From a checkpoint of a small mixture-of-experts model trained on Wikipedia: 290M tokens.
Below are experts of layer 9 (counted from 0) of a mixture-of-experts language model. Rows are named router (the router's row for the expert), gate (a neuron's input weights, with its number), up (a neuron's input weights, with its number) and show model dimensions 0-255. Each number is 200 + 40 x the weight over its row's rms, rounded and kept within 0 to 999.
After each expert's rows: a language model's description of what the expert responds to; "comes after" lists some tokens at least twice as common just before its tokens as in all text. This comes from a sample of Wikipedia text that the model never trained on. Tokens count by the router's weight.

# expert 9
router,247,193,251,183,196,175,195,273,217,187,199,186,146,181,225,191,191,174,207,128,140,216,192,237,173,142,141,239,299,88,200,246,257,186,217,226,188,233,212,226,257,188,186,239,235,200,156,254,170,198,209,121,124,168,172,181,184,170,179,141,229,168,219,201,212,168,252,161,235,171,215,256,250,159,236,201,215,221,194,220,224,209,212,169,234,218,185,133,183,225,203,214,134,167,135,133,113,180,195,226,156,218,168,170,147,250,181,207,217,249,238,177,252,198,256,243,269,228,202,204,234,200,119,215,160,207,166,198,149,275,242,228,187,120,196,263,167,154,232,161,147,145,292,233,159,191,239,235,145,208,192,246,197,105,183,198,128,191,207,244,160,198,179,289,204,205,244,214,186,275,211,250,203,170,213,201,268,187,194,209,196,163,235,227,157,165,309,187,230,203,186,171,155,225,251,162,227,195,199,241,178,171,209,157,175,214,230,241,273,210,178,240,142,191,213,221,212,214,195,244,132,206,217,189,262,169,182,160,209,266,120,155,222,220,148,204,195,181,149,196,210,149,172,149,249,251,164,263,276,298,203,130,136,172,213,252
gate1,201,105,178,169,223,252,227,92,176,204,257,209,173,223,198,221,171,252,227,121,179,136,205,204,221,163,120,154,269,188,248,149,216,165,218,170,207,178,208,182,229,188,263,194,237,216,228,232,202,154,255,199,134,172,233,258,140,204,221,109,189,215,237,199,141,213,189,181,257,180,236,207,206,191,206,166,214,231,214,166,216,198,236,184,196,190,176,160,208,151,157,172,189,181,218,173,152,149,236,211,203,202,234,205,224,196,269,210,173,198,199,193,223,135,229,199,261,324,208,172,179,201,179,218,176,186,193,227,256,229,238,194,175,221,189,229,163,172,204,257,202,194,281,136,227,184,113,162,190,154,205,198,152,98,284,102,213,182,70,212,178,184,143,198,110,169,200,202,224,183,230,192,218,211,217,259,247,219,178,269,144,239,189,218,210,181,229,184,245,271,194,200,221,256,272,162,224,251,193,209,177,234,293,193,219,222,252,276,204,225,225,215,180,182,260,163,204,209,183,177,182,178,214,209,213,164,228,175,161,183,120,246,275,230,182,176,283,233,182,171,232,98,141,196,217,214,210,230,138,304,132,185,171,206,257,222
up1,149,147,187,129,202,207,280,182,154,236,263,230,211,206,138,196,183,143,252,131,183,163,162,171,274,236,227,157,296,218,207,196,235,206,207,220,215,204,256,228,184,166,233,163,174,178,200,252,178,206,229,142,148,181,145,256,180,199,172,154,156,158,264,251,188,158,199,225,236,218,207,208,225,196,260,222,242,243,165,180,232,178,215,178,235,210,115,127,180,175,222,156,165,212,271,167,151,202,161,158,156,228,251,212,190,206,129,237,214,168,239,171,204,180,193,185,206,288,282,220,232,223,214,201,187,248,208,224,255,177,225,109,222,205,196,187,200,160,175,250,230,140,173,197,200,144,185,259,215,163,180,239,168,189,259,135,245,197,120,216,230,115,176,267,150,192,168,193,233,166,186,219,239,135,179,178,212,264,179,231,201,246,137,251,238,154,240,184,191,275,208,183,180,194,257,225,210,251,213,204,202,285,237,231,244,150,190,298,186,241,188,193,203,210,182,189,221,244,115,193,186,220,171,225,236,200,195,244,188,180,166,204,250,267,152,211,160,177,162,174,192,95,200,211,247,232,222,123,143,350,171,157,210,143,246,195
What it handles: Pipe separators and numbers in sports statistics tables, plus capitalised abbreviations and some adjectives, such as Soviet, AHL, MA.
comes after: " |", "0", "1", ";", " D", "3"

# expert 19
router,213,163,175,152,296,175,257,162,249,175,222,170,140,171,235,173,237,211,293,229,198,211,176,245,218,221,240,146,199,265,208,203,186,204,298,192,168,107,251,254,295,203,185,155,147,133,182,236,264,168,209,150,172,185,158,192,281,194,206,170,208,247,201,209,189,192,215,233,195,205,184,214,184,166,200,223,159,170,193,179,217,249,233,199,259,151,217,154,173,207,182,196,195,229,249,156,287,216,246,205,155,203,221,225,151,202,207,233,203,213,230,159,148,261,128,200,196,217,255,186,153,135,124,150,207,218,248,187,240,215,236,162,225,184,203,149,166,177,234,194,274,237,177,201,152,195,157,207,143,156,138,163,252,182,141,180,180,186,219,232,248,214,172,185,203,252,280,274,119,218,169,258,152,108,163,201,155,218,220,192,148,162,184,157,165,143,134,188,192,214,254,286,213,183,193,214,206,178,216,236,177,248,213,240,237,144,233,258,184,179,137,220,149,182,250,188,244,244,203,201,123,170,217,234,182,157,216,326,234,190,123,248,219,174,208,213,239,252,249,164,163,234,209,269,180,165,177,169,211,223,162,240,157,165,135,135
gate1,209,225,163,159,267,184,223,198,156,206,208,209,180,228,197,205,265,147,216,208,176,126,146,135,150,175,173,232,215,125,234,179,205,206,182,186,248,168,198,189,238,243,227,178,151,194,209,155,221,200,210,185,295,229,179,219,178,204,191,162,209,219,150,232,177,221,156,133,180,217,164,223,247,243,174,198,169,236,165,168,142,173,228,194,217,214,239,160,206,185,263,177,224,192,249,214,176,251,177,223,203,152,215,243,290,178,225,183,194,273,190,193,142,210,130,157,167,167,201,258,157,283,174,168,180,179,244,225,212,138,233,176,153,172,166,187,115,171,194,217,205,202,256,176,188,119,193,201,186,171,100,129,254,141,244,179,216,240,230,169,205,177,222,305,257,164,222,229,152,183,237,221,171,168,133,122,160,288,237,150,178,234,191,225,244,199,125,242,165,178,215,168,202,271,168,162,277,202,235,233,217,250,232,246,191,252,174,229,233,186,180,211,193,142,267,291,128,270,238,142,218,226,147,139,220,154,180,239,184,166,167,195,182,145,243,152,139,245,194,204,209,236,179,167,177,272,267,267,145,211,205,246,267,201,121,271
up1,199,229,177,206,217,105,241,217,221,171,237,189,225,230,164,184,278,159,257,181,193,170,147,208,182,202,114,190,193,177,236,191,148,214,200,148,221,165,230,266,170,205,248,174,251,145,152,222,169,128,218,211,270,190,149,248,222,206,168,143,167,211,184,262,117,194,152,218,197,235,184,225,278,259,140,205,145,224,204,221,146,193,202,214,252,249,239,135,181,157,208,248,207,229,200,225,216,191,219,236,208,186,170,181,273,233,194,226,147,224,235,164,167,242,107,199,161,201,207,186,197,218,214,160,245,218,232,206,243,250,199,206,146,162,177,247,175,133,235,155,179,131,258,210,148,129,119,198,157,142,166,206,285,87,256,225,226,265,245,195,277,202,167,260,203,224,235,143,104,230,249,208,126,189,171,180,110,165,274,200,148,191,204,183,230,220,191,177,186,258,216,196,230,257,199,200,319,204,184,208,217,267,217,204,216,198,166,181,198,183,191,218,194,195,240,248,203,273,265,130,239,233,157,139,165,180,200,199,149,207,187,176,240,210,240,177,183,222,234,205,184,126,270,226,150,240,218,165,233,192,187,252,195,164,147,260
What it handles: Middle pieces of foreign place and personal names, such as My-an-mar, Bu-en-os Aires, Ph-ry-gian, plus digits inside ISBNs and coordinates.
comes after: " E", " A", " N", " the", " Pa", "E"

# expert 25
router,165,236,176,206,220,239,175,144,131,197,197,172,233,141,195,150,240,211,177,277,190,232,234,220,210,177,256,171,251,199,294,260,222,245,258,177,158,175,161,144,204,178,182,189,210,190,201,121,217,230,225,236,203,193,290,219,187,234,178,167,187,224,177,210,176,167,261,145,192,189,217,148,135,192,162,281,245,275,197,189,129,212,226,204,216,158,232,177,155,152,253,185,214,172,181,223,195,178,228,258,264,210,131,176,298,223,215,115,177,198,164,173,235,161,193,168,220,188,176,171,197,182,208,147,174,234,185,189,192,206,115,246,231,201,187,206,188,264,162,180,207,219,198,154,164,192,229,247,250,249,179,172,208,121,170,268,165,163,122,170,161,226,150,155,149,235,129,179,190,139,178,210,217,202,174,217,153,212,178,113,193,155,241,162,302,213,140,241,217,233,170,256,185,202,154,226,172,216,175,265,156,148,273,158,217,267,211,160,246,294,218,220,190,159,164,215,175,265,245,177,196,288,180,231,244,189,156,256,187,252,120,176,242,227,219,263,259,237,232,190,265,196,243,191,220,140,132,192,261,192,220,149,258,170,191,172
gate1,211,174,178,219,159,187,125,275,146,171,198,160,119,214,160,177,236,159,108,234,221,59,211,184,153,211,199,216,141,301,87,217,187,288,207,171,203,160,147,114,222,198,192,194,199,203,277,197,198,209,192,234,178,212,232,219,171,270,203,121,163,186,231,233,209,204,209,190,199,177,141,245,185,150,203,222,221,184,195,198,200,154,143,205,132,263,187,169,121,190,235,193,176,189,240,299,233,146,236,210,215,199,247,188,220,241,271,264,220,231,259,175,203,222,202,237,281,235,187,192,173,228,175,194,192,256,215,228,114,223,216,213,175,132,191,175,260,207,176,179,289,314,196,174,194,200,128,214,189,272,196,177,198,269,234,196,251,235,214,212,166,220,220,141,234,165,155,200,191,238,143,256,170,220,233,162,203,266,182,213,269,204,212,223,201,177,243,160,185,205,182,205,171,205,192,242,212,278,255,207,175,173,239,141,225,203,182,209,193,167,270,127,250,140,222,163,194,179,223,169,144,204,240,202,266,185,190,182,223,151,181,210,222,190,209,171,190,211,119,159,218,167,233,190,201,121,221,176,258,210,213,150,257,212,160,250
up1,201,220,164,160,192,220,149,205,149,276,248,243,127,210,231,146,151,188,158,233,223,196,194,232,212,207,215,100,186,219,226,211,208,201,193,204,178,165,193,191,199,241,301,177,200,195,176,208,188,172,229,187,234,208,224,117,162,223,144,255,169,281,258,184,240,246,186,171,173,158,197,224,274,202,255,214,196,144,247,233,252,216,211,212,161,209,190,189,180,133,144,166,234,172,265,257,218,187,171,180,179,252,199,203,215,279,184,219,145,264,258,223,205,145,188,209,231,207,205,230,241,214,183,228,195,288,249,161,168,241,175,181,241,280,184,188,200,237,215,122,174,185,184,138,195,172,187,305,190,189,208,181,162,194,115,220,114,221,198,242,205,181,148,220,220,212,168,151,187,266,226,199,207,234,221,134,165,211,156,97,206,189,106,216,275,263,258,167,202,255,187,144,154,238,201,218,157,162,213,191,100,287,189,231,197,231,159,234,175,228,229,266,215,165,145,157,177,199,227,240,131,180,150,160,178,165,145,247,205,177,191,252,184,266,268,155,165,198,204,264,257,198,184,210,133,159,149,204,258,258,147,212,133,213,179,172
What it handles: Word-initial prefixes and common function words in prose, such as long-ter-m, ex, con, re, inter, in, In 1836, to.
comes after: "-", ".", " (", " and", " the", " \""

# expert 7
router,196,247,127,148,267,241,192,193,218,222,242,246,177,126,222,127,232,152,195,224,201,147,152,179,181,165,278,164,175,208,188,225,162,205,164,227,146,198,228,153,182,245,187,160,176,210,140,244,170,229,186,175,183,159,211,129,247,140,199,219,143,258,133,200,243,158,219,199,248,144,225,169,155,164,154,198,117,217,244,215,197,177,249,270,249,204,282,200,181,209,212,213,188,272,181,203,249,217,226,151,118,265,296,246,165,209,188,285,222,232,149,196,210,181,199,238,231,184,161,160,260,143,214,193,230,195,176,233,146,201,210,198,226,190,123,175,219,180,218,216,195,208,120,199,185,244,152,202,220,223,170,220,162,163,191,228,175,204,187,224,210,151,153,249,217,192,283,271,181,233,196,191,210,194,152,271,148,267,189,198,142,172,180,196,214,246,216,240,266,176,232,234,178,196,204,181,158,206,188,252,306,227,231,262,224,158,144,142,173,137,191,181,239,210,235,179,190,138,221,209,236,253,181,247,240,205,97,225,163,275,174,157,243,237,235,188,190,251,233,136,224,182,268,296,130,176,262,143,237,191,216,146,171,165,220,152
gate1,187,190,197,158,264,200,197,240,148,203,198,247,182,233,197,196,180,162,264,188,106,138,150,139,160,219,194,172,197,190,245,201,119,168,250,272,237,235,341,156,189,151,262,235,204,227,137,221,209,193,159,217,230,120,225,192,192,205,156,218,166,220,211,147,232,187,198,243,198,164,182,183,219,182,191,140,225,219,161,141,179,253,167,212,161,308,255,201,155,275,236,166,217,169,169,211,212,235,276,183,178,181,170,221,123,246,234,192,230,221,241,133,142,158,269,257,158,191,264,210,175,220,276,228,195,165,226,219,216,132,122,189,186,182,208,260,265,241,194,171,242,140,284,203,219,167,181,223,234,220,263,221,120,143,142,102,207,268,108,207,195,214,164,217,154,237,217,242,211,134,200,137,213,196,182,211,253,155,225,243,230,214,188,223,155,203,228,229,177,246,249,254,174,202,152,244,234,214,155,196,181,233,234,203,182,234,234,160,180,182,244,203,193,73,222,223,200,251,151,212,186,209,197,211,211,258,202,203,162,204,206,200,172,192,166,217,146,202,248,218,204,204,204,269,272,183,133,186,177,239,208,272,183,198,197,187
up1,315,176,188,110,228,242,210,207,178,185,238,219,196,255,171,242,210,157,295,241,177,190,187,194,192,200,195,185,191,175,250,176,188,178,233,215,161,243,301,167,130,153,224,192,225,176,157,186,151,133,123,170,234,134,239,156,241,178,164,236,196,185,213,212,207,203,159,267,247,167,165,178,235,201,148,212,111,220,193,185,261,211,180,244,177,237,269,203,113,235,185,187,154,171,171,199,192,251,246,201,117,188,201,187,176,271,210,233,283,156,193,112,214,164,257,177,188,168,231,180,194,138,250,233,128,199,217,261,201,214,153,228,197,194,180,255,220,141,185,181,186,175,228,190,215,188,128,198,287,209,231,198,208,161,118,160,166,266,187,229,199,226,174,260,174,282,224,279,190,166,164,137,212,212,140,244,199,140,196,211,209,219,195,178,245,197,206,185,246,215,253,196,179,190,254,215,223,269,215,255,168,186,236,191,238,188,225,187,157,132,265,239,251,117,173,192,90,266,134,163,251,226,216,208,216,178,225,251,239,183,163,182,254,184,198,251,133,211,212,170,215,236,233,203,227,275,188,238,201,186,188,264,125,167,233,184
What it handles: Inner word pieces in rare or technical words, chemistry and botany, such as ac-et-yl, n-ect-aries, cal-is-thenics, plus stray byte tokens.
comes after: " ", " a", " p", "-", " Me", " A"

# expert 16
router,149,227,183,210,210,274,197,220,228,167,248,190,235,219,158,273,215,198,194,142,190,133,227,215,160,216,200,219,240,172,199,219,225,219,222,220,274,188,129,176,234,164,171,263,206,209,200,244,228,199,143,204,109,199,238,262,140,188,228,217,217,202,273,156,205,197,152,263,217,155,171,173,240,206,315,269,169,171,215,216,187,190,174,269,153,211,196,200,150,140,220,150,231,249,196,221,248,208,160,184,220,143,229,109,180,206,235,181,218,178,228,263,162,250,215,218,258,205,217,228,163,185,185,175,187,187,224,195,150,137,180,219,189,162,236,164,211,200,230,172,239,241,129,193,178,144,226,286,164,220,169,264,173,217,307,184,268,241,125,171,246,149,201,258,208,148,232,230,253,257,219,250,145,256,193,196,233,161,194,203,167,184,177,178,204,167,174,249,140,161,268,176,183,227,159,143,168,160,150,227,182,174,147,224,175,145,156,131,139,266,234,231,267,176,170,136,200,173,216,159,245,229,164,108,237,165,163,247,114,148,173,217,242,211,168,187,148,174,144,187,241,199,267,173,274,249,247,239,211,214,163,153,242,215,245,154
gate2,201,187,185,314,190,258,230,274,133,196,189,135,248,232,283,235,212,193,189,169,193,185,128,179,194,127,168,142,165,208,166,211,189,239,171,133,258,140,195,194,212,211,144,212,261,198,234,191,165,192,230,209,196,187,153,190,248,207,165,178,107,230,188,228,250,198,153,204,170,217,209,192,157,186,178,203,210,202,164,241,293,208,171,183,172,170,191,247,121,186,246,269,257,211,215,203,209,180,146,196,204,208,198,210,213,225,216,182,165,215,242,193,172,221,236,129,148,265,190,235,177,212,255,238,216,278,214,166,169,238,286,151,134,189,266,184,140,230,212,244,207,200,190,236,155,135,202,188,233,216,213,223,206,249,211,159,238,195,236,173,99,270,198,193,241,173,145,216,170,199,125,171,224,186,203,257,139,195,185,193,193,228,180,206,174,263,199,120,217,177,150,208,219,256,226,169,169,166,149,215,188,208,198,143,158,260,159,266,216,210,197,212,189,248,161,197,180,111,222,166,220,161,220,212,167,243,237,159,261,174,165,192,173,223,226,164,304,159,225,281,77,194,125,158,221,173,187,149,195,157,173,119,145,251,159,291
up2,217,203,162,268,224,251,182,247,177,196,224,206,216,165,204,224,212,220,237,257,219,213,146,178,250,171,146,168,211,186,137,202,150,215,189,126,214,126,232,178,187,186,122,237,249,216,178,229,201,197,201,284,180,233,170,185,293,180,210,228,153,156,186,210,227,225,163,275,131,169,188,161,159,222,298,234,167,202,220,224,269,164,165,177,190,197,215,213,150,115,189,240,224,256,262,274,215,223,206,164,191,160,223,182,169,246,257,183,239,242,317,255,174,257,263,161,180,144,216,256,252,145,253,252,243,243,178,205,165,261,220,229,181,211,212,142,128,244,232,174,196,257,138,205,206,150,200,242,252,158,129,132,136,243,214,200,203,234,225,91,153,224,166,208,224,194,194,184,177,253,176,229,168,227,177,242,159,228,214,145,180,216,212,225,234,268,184,177,148,136,174,208,270,209,209,184,189,181,167,274,180,222,205,216,187,210,109,191,185,184,161,202,271,291,152,167,239,143,212,155,182,223,202,207,246,135,212,166,183,171,221,202,146,215,184,185,297,195,210,219,164,209,190,137,237,192,256,200,266,141,176,196,196,269,170,213
What it handles: Headers, units and brackets in infoboxes and data tables, such as Total, Coordinates, Preceded, kg, ft, DF, Human, closing brackets.
comes after: "-", "|", " |", " •", ":", " ="

# expert 3
router,217,139,177,172,256,216,221,259,222,141,208,126,129,248,165,177,231,248,211,127,162,228,192,173,224,285,165,183,237,222,189,231,270,256,205,256,222,211,171,190,209,166,194,232,186,160,169,132,206,220,192,227,182,195,130,216,224,222,220,251,237,229,216,180,204,200,224,163,200,190,189,164,153,278,294,156,222,206,212,257,133,201,144,198,138,169,155,166,162,261,134,262,218,258,179,171,170,211,198,217,150,211,292,233,59,182,238,127,226,232,204,227,144,197,210,162,224,301,91,203,196,207,267,203,216,233,171,225,228,209,231,127,163,196,238,207,214,146,247,242,205,232,267,199,237,236,182,209,127,200,207,190,184,148,195,202,183,188,273,188,244,183,186,274,180,284,178,178,194,201,204,229,185,215,78,197,158,167,226,124,167,179,242,173,203,179,191,199,187,226,171,154,225,144,204,243,242,241,185,248,222,146,150,175,128,178,171,168,199,200,144,183,150,187,234,176,201,150,140,204,218,161,195,226,216,215,171,201,255,266,253,190,188,223,187,162,204,183,278,250,168,127,229,242,205,198,240,161,229,258,266,230,209,235,165,218
gate1,213,242,179,314,214,228,156,228,145,153,215,245,189,229,222,233,187,159,236,144,236,239,237,115,205,170,195,171,239,211,230,251,179,192,222,205,153,188,178,224,195,200,182,224,219,204,214,185,201,157,198,197,193,160,208,156,150,210,238,184,267,234,240,159,233,172,190,170,182,224,193,246,197,196,201,190,225,130,170,180,192,120,197,223,162,172,171,239,155,185,232,144,241,251,158,222,185,233,259,160,191,117,315,235,182,213,274,157,179,130,207,167,102,198,223,167,236,134,149,216,252,215,187,116,247,236,233,151,201,217,174,218,169,170,300,261,162,206,250,162,250,262,200,186,240,157,210,256,178,161,217,216,168,171,257,206,174,251,196,142,225,212,155,295,235,200,221,261,237,187,180,209,245,323,125,221,180,197,197,145,150,158,146,208,187,188,201,246,114,179,231,160,219,147,215,148,243,224,246,223,166,210,244,226,239,169,151,204,212,275,232,147,152,149,301,154,178,235,148,177,239,225,265,195,119,187,168,198,251,197,210,226,151,200,147,204,181,182,184,214,168,155,224,265,255,207,192,157,271,247,205,186,189,234,197,245
up1,184,172,161,245,267,188,189,179,168,210,230,231,239,186,130,180,191,165,189,195,201,149,262,166,188,222,272,157,264,191,249,256,185,174,212,150,177,254,159,151,199,276,222,243,170,163,192,210,199,184,176,194,166,179,160,146,201,152,237,197,288,197,217,220,154,158,181,163,277,172,132,201,139,238,212,157,210,198,213,196,166,221,182,188,120,160,140,192,185,254,237,153,189,208,173,164,191,245,241,177,176,124,270,227,165,231,320,172,235,135,167,247,151,219,199,190,241,165,143,234,228,227,213,177,272,190,244,148,183,201,186,262,250,194,229,238,180,214,177,208,211,171,250,169,241,203,259,237,130,228,216,190,226,172,180,245,151,217,177,107,223,233,211,280,286,228,216,208,244,170,216,216,217,361,162,155,171,178,189,169,162,152,146,195,211,220,223,240,148,227,162,186,220,144,225,233,209,249,223,240,187,194,228,200,170,206,141,198,97,272,189,123,188,210,233,145,203,206,198,183,290,245,201,185,100,204,180,236,176,312,205,195,172,218,190,179,127,199,229,219,225,169,264,246,152,218,205,168,220,229,178,154,197,202,222,182
What it handles: Concrete English nouns and compound or name endings, often in titles and music credits, such as line, King, brother, window, Cow'boy', Daw'son'.
comes after: " ", " the", " T", " The", "w", "t"

# expert 14
router,155,254,230,213,179,320,221,299,133,222,201,180,264,178,205,257,235,240,212,198,207,277,149,213,134,123,219,184,163,161,287,146,160,197,262,209,186,214,178,191,130,178,229,161,129,223,162,222,199,155,193,147,185,217,171,200,236,174,180,239,248,186,132,188,195,168,188,238,187,287,158,165,220,125,201,220,184,161,273,227,165,223,157,220,212,270,224,143,176,200,144,222,190,225,169,177,202,157,205,271,235,171,188,149,137,183,200,234,178,185,223,248,233,249,237,218,210,238,203,215,229,152,153,213,209,177,214,128,179,204,132,182,239,228,199,111,204,157,203,153,148,249,191,155,240,113,227,202,219,264,202,203,256,184,192,196,322,255,208,181,256,143,152,166,182,207,184,253,170,262,163,207,145,273,120,289,181,185,158,155,271,148,206,204,247,192,205,211,175,224,221,173,178,224,147,145,224,186,131,144,207,168,226,254,230,168,230,195,229,132,139,238,254,178,171,149,248,223,198,289,203,200,198,209,218,213,199,232,186,170,202,214,198,201,203,169,218,189,170,262,269,186,216,245,196,211,258,283,201,203,177,234,215,186,204,149
gate0,133,203,271,161,237,227,227,214,120,247,241,206,155,226,211,238,121,157,245,191,299,267,101,88,190,204,239,145,245,169,236,203,139,223,191,236,190,186,224,172,197,152,195,224,170,242,242,202,237,176,186,227,213,150,228,231,256,195,165,229,237,198,160,152,106,206,170,191,172,294,144,170,170,183,119,217,163,200,223,221,201,197,271,191,248,205,144,330,197,187,208,196,234,187,180,210,279,212,207,268,201,122,247,205,244,248,168,201,149,228,243,274,171,188,251,184,116,179,222,234,200,187,228,265,204,170,270,131,321,177,163,206,225,211,195,232,213,213,208,215,171,189,175,198,214,258,209,197,233,194,227,205,180,229,173,223,168,161,157,175,171,204,177,175,186,130,226,225,169,137,208,189,152,206,254,209,225,168,179,306,230,150,173,135,231,191,227,173,166,262,187,245,191,240,203,130,225,193,203,218,191,238,181,206,216,205,194,142,248,194,210,175,170,199,150,130,192,223,181,249,204,184,197,130,194,235,197,285,163,218,202,199,209,212,240,226,257,148,199,239,159,264,222,146,238,153,153,169,232,173,231,237,231,179,119,200
up0,159,182,230,214,200,246,229,255,152,262,213,247,207,237,200,225,117,189,279,188,294,248,114,161,193,149,211,157,194,234,176,189,117,215,201,243,152,159,220,155,234,186,207,240,178,244,188,192,210,211,182,162,164,126,194,222,243,184,224,234,189,217,160,137,176,191,200,188,185,208,155,184,235,130,114,215,153,215,231,243,165,227,256,171,241,180,165,251,191,218,194,177,241,191,143,235,191,181,171,210,232,110,228,195,179,231,243,191,215,306,294,262,158,186,180,158,129,161,194,259,244,192,238,292,190,134,245,189,272,122,190,244,278,216,182,223,257,170,205,154,129,300,230,191,228,197,225,144,219,230,152,142,189,222,176,285,178,167,176,135,227,200,159,216,246,159,190,222,167,188,197,150,187,195,241,283,143,160,152,175,206,170,227,197,229,208,220,214,120,215,214,228,216,260,198,216,194,198,140,222,179,161,147,255,218,174,212,148,252,185,187,217,231,162,151,177,179,248,174,250,232,232,219,130,199,213,174,248,162,215,168,220,217,171,253,200,247,151,151,287,208,232,180,132,166,156,234,225,243,129,166,218,237,177,217,168
What it handles: Direction letters and digits in geographic coordinates, such as °N, ″E, plus census figures, sq km and number ranges.
comes after: "°", "″", "0", " (", "9", ")"